From a checkpoint of a small mixture-of-experts model trained on Wikipedia: 9 layers, a shared expert of 128 neurons.
Below are experts of layer 5 (counted from 0) of a mixture-of-experts language model. Rows are named router (the router's row for the expert) and show model dimensions 64-127. Each number is 128 + 24 x the weight over its row's rms, rounded and kept within 0 to 255.
After each expert's rows: a language model's description of what the expert responds to. This comes from a sample of Wikipedia text that the model never trained on.

# expert 5
router [148  82 105 124 161 120  93 102 146 156 167 125 142 177 144 124  86 132  96 123  83 144 137 104 138 145 126 128 112 122 110  77 121  90 132 119 101 129 141  89 128 150 131 146 103 156 117 103 136 148 122 163 129 136 121 121 118 149  74 108 161 124 107 147]
It responds to: Articles and determiners before a noun phrase, mostly "the", also The, his, its, numbers like two or four, e.g. "victory over the".

# expert 16
router [124 160 109 111 117 137 109 115 105 112  97 134 124 123 158 138  83 135 108 166 117 128  89 139 149 151  95 123 123 120 122  93 115 113 138 145  97 118 137 136 131  63 142 119 145 132  79 112 102 128 126  87  94 114  99 128 131  76 147 159 133 150 142 101]
It responds to: Main verbs after a subject (is, was, wrote, came, did) and colons or quotes introducing quotations, e.g. stated:, told him, "Wyatt.

# expert 27
router [ 62 192 115 129 151 135  82 115  81 111 125 144 147 199 134  98 112 114 116 151 118  95 112  57  92 123 128 140 144 127 154 142  60 127 148 139 117 110 105 112 128 138 134 132 133 161 168  77 127  90 133 141 118 151 117 168 111 130 118 110 115 111 171 172]
It responds to: Dashes, colons and hyphens inside scores, records and compounds in sports tables, such as 6–3, 5–2–1, 3:00, best-selling, plus pipes between teams.

# expert 15
router [ 85 170 125 159 123 144 136 110 123  89 130 163 120  87 113 152 106 111 190 130 136 131 120 141 127 134  83 111 108 110 138 141  95 117 130  89 123  93 127 161 147 156 120  69 163 119 130 127 123 145 137 115 120 132 124  97 143 110 128 122 130 175 139 112]
It responds to: Forms of be (was, were, been, being) and the word after them in biography and history prose, such as "set", "added", and line breaks in dash lists.

# expert 30
router [168  98  91 119 102 156 158 135 136 116 145 136 113  97  99 109 134 122 117 134 131 157 172 154 147  99 166 136 155 133 144 165 142 135 104 121 132 132 102 126 116 134 169 121 102 101 163 139 131 156 142 144 140  98 146 135 104 115 119 134 131  80 105  99]
It responds to: Line-initial dashes and fields in place infoboxes after coordinates, such as "- Country: France", "- Municipality", Land/Water area, and place-name parts.

# expert 2
router [120  78 125 151 141 145 107 109 131 104 186 161 150 114 146  92 146 100 139 153 118 155 128 124 122 102 152  92 146 145 149  90  68 164 129 128 135 151 122 122 122 136  89 167 118 102 145 119  94 137 142 172  83 124 127 146 113 119 122 133 114 128 153 124]
It responds to: Opening pieces of proper names, often foreign or South Asian, in tables and credits, such as Kiy-ok-awa, Bh-askaran, Shah, Khan.

# expert 0
router [184  81 135 107 128  88 130 114 107 107 162 102 138 134 134 166 134 126 148 119 162 151 126 125 127 107 122 158 160 145 112 161 157 123 119 110 132 124 173 133 157 149 128 114 114 118 120 104 137 132 177 132 168 163 129 140 122 123  97 121 167 141 156 119]
It responds to: Structural tokens opening Wikipedia article heads, infobox fields and table cells: "(" in "= Name (American football) =", pipes, list dashes, "Scientific classification".

# expert 24
router [119 126 147 153 125 120 140 136 135  99 180 159 111 122 102  85 111 130 123  78 139 163 113 128 116  83 123 142 113 136 119 156 136 109 143 113 150 117  84 138 122 181 103 131 129 148 131 134 147 141 122 112  92 120 145 132 135 159  91 151 121 149 147 125]
It responds to: Word-internal pieces and nouns after "the" or numbers, often in lists or tables: "or" in borenium, "ar" in Dhadar, seat, Battle, Temple.

# expert 3
router [ 86 197 144 127 175 114 109 127 116 160 103 116 107 142  85 155 130 151 154 165 151 134  95 144  99  87 116 120 106 128 141  92 144 132 153 101 123 100 130 143 120 128 103 139 174 166 119 128 115 129  93 110  83 106 120  95 133 150 130 156 118 156 112 134]
It responds to: Mid-sentence content words in prose: verb endings and participles (based, rammed, hid, authorized) and number or quantity words (two, eight, another, more).

# expert 6
router [147 134 158 105 137 127 172 181 130 137  80 129 146 113 117 166 114 125  95 107 183  97 155 125  87 167 133 117 110 118 144 183 108 161 115 132 153 122 133 132 142  96 119  93  90 129 136 124 102 126 124 105 148 123 124 116 162 122 149 140 132 144  78 142]
It responds to: Connective words in prose lists and clauses, mainly "and" joining names or nouns, plus to, or, would, will, also.

# expert 28
router [130 110 159 151 166 135 125  79 164 145 138 123 174 110 159 125 164 128 142 112 112 123 116 122 124 144 132 193  74 160 125 103 137 143 141 110 117 133 136  85 131 152 119  91 108 101 168 117  83 137 160 103 116 164 146  94 120 164 147 137 144 137 167 133]
It responds to: Colons after infobox field labels (College:, Website:, Time zone:) and pipe separators in table rows of sports results and medal counts.

# expert 11
router [170 124 127 135 148 106  91 159  91 183 205 163 162 132  90 103 137  86 133  90  82 131 145 142  85 115 130 120 123 130 139 104 113 170 143 149 125 151 126 132 104 107 115 163 145 110 131 115  94 133 119 166 135 141 136 160 117 169 122 136 122  84  61 103]
It responds to: First names, first name pieces and country codes in sports rosters and results tables, e.g. Jo-zy, David, NGA, Chris.

# expert 22
router [140 111 105 175 122 110 127 119 104 138 146 186 103 140 120 100 130 108 138  78 105 140 149 142 150 103 188 116 130 143 112 119 169 134 139  78  99 136 139 181 145 135 158 144 146 115 149 168 145 128  89 135 159 121 104 102 128 143  98 139  93 147 132 110]
It responds to: Middle pieces of foreign-language names and words, mostly French, German or other European, e.g. D-ern-ier, F-ach-leitner, Hol-ub.

# expert 14
router [115 120 146 155  63 164 185 123 105 118 108 110  97 119 161  90  98 141 104 187 144 118 108 141 149 134 138  99  95 144 113 135 135 118 129 117 124 115 141  88 141 167 122 102 147  95 137 128  68 131 131 116 154 145 176 116 145 125 101 148 156 106 144 129]
It responds to: Punctuation and separators in bibliographies and tables, especially "). " after a year in a reference, plus "=", "|" and decimal points.

# expert 19
router [ 97 162 148 135 136  93  90 150 115 177 157 129 140 120 127 121 133 157  95 160 138 127 143  84 126 163 130 122 128 105 133 132 120 125 114 134 114 130 174 120 100 139 151 161 110 161 142  95 115 132 119 172 137 155 111 152  57 109 113 137 115 126  91 151]
It responds to: First pieces of split words, often prefixes after hyphens or un, e.g. non-par-ole, self-ad-ministration, un-ic-orn, plus digits and initials in tables.

# expert 4
router [ 79 141 122 129  58 118  99 139 185  85 120 131 140 150 160 119  96 108 100 145  91  71  94 122 144 127  87 139 134 118 109 130 109 108 139 164 104 129 107 161 123 130 142 152 130  67  94  85 182 104 135 170 119 118 118 155 114 106 180 144  89  96 140 137]
It responds to: Month names, opening parentheses, en/em dashes in year ranges, line breaks and table pipes in sports rosters, e.g. (1996–), August, MF.

# expert 7
router [135 151 122 136 126 159 167 136 108 131 142 132  99 116 113  72 111  90 111  95  81 125 141 147 129 142 132 121  96 118 139 147 156 117 125 145 109 132 133 154 144 115 114 113 130 180 177 115 135 144 129 104 121 125 157 127 144 158 152  98 117 107 137 115]
It responds to: Middle and final pieces of Latin species names and technical words, e.g. aurant-iac-us, hasslerian-um, stol-ida, ant-iven-ene.

# expert 31
router [125 126 120 112  93 129 122 170 136 117 137 139 127 115 144 115 124 106 110 166 109 117 151 149 143 116  55  70 156 138 119  75 126 127 162 156 124 151 131 160 163 105 159 159 140 112  90 118 109 127 116 119 100 149 120 159 148  89 139 141 151 140 102 116]
It responds to: List dashes and pipes starting entries in filmographies, discographies and bibliographies, and first names or titles in plot summaries, e.g. George, Episode.

# expert 23
router [129 137 150 118  63 133 105 131 106 143 172 136 126  96 139  88 102  93 132 101 176 106 153 143  92 157  73 103 136 149 151 174 128 146 120 110 166 151  92 104 156 184 128 106 104 127 148 128 132 154 147 172 129 127 139 130 144 169  94  91 163 132 132 132]
It responds to: Short pieces inside chemical InChI strings, LaTeX math, abbreviations and taxon names, such as "/", "^", T in TLR7, Pach-ysylvia.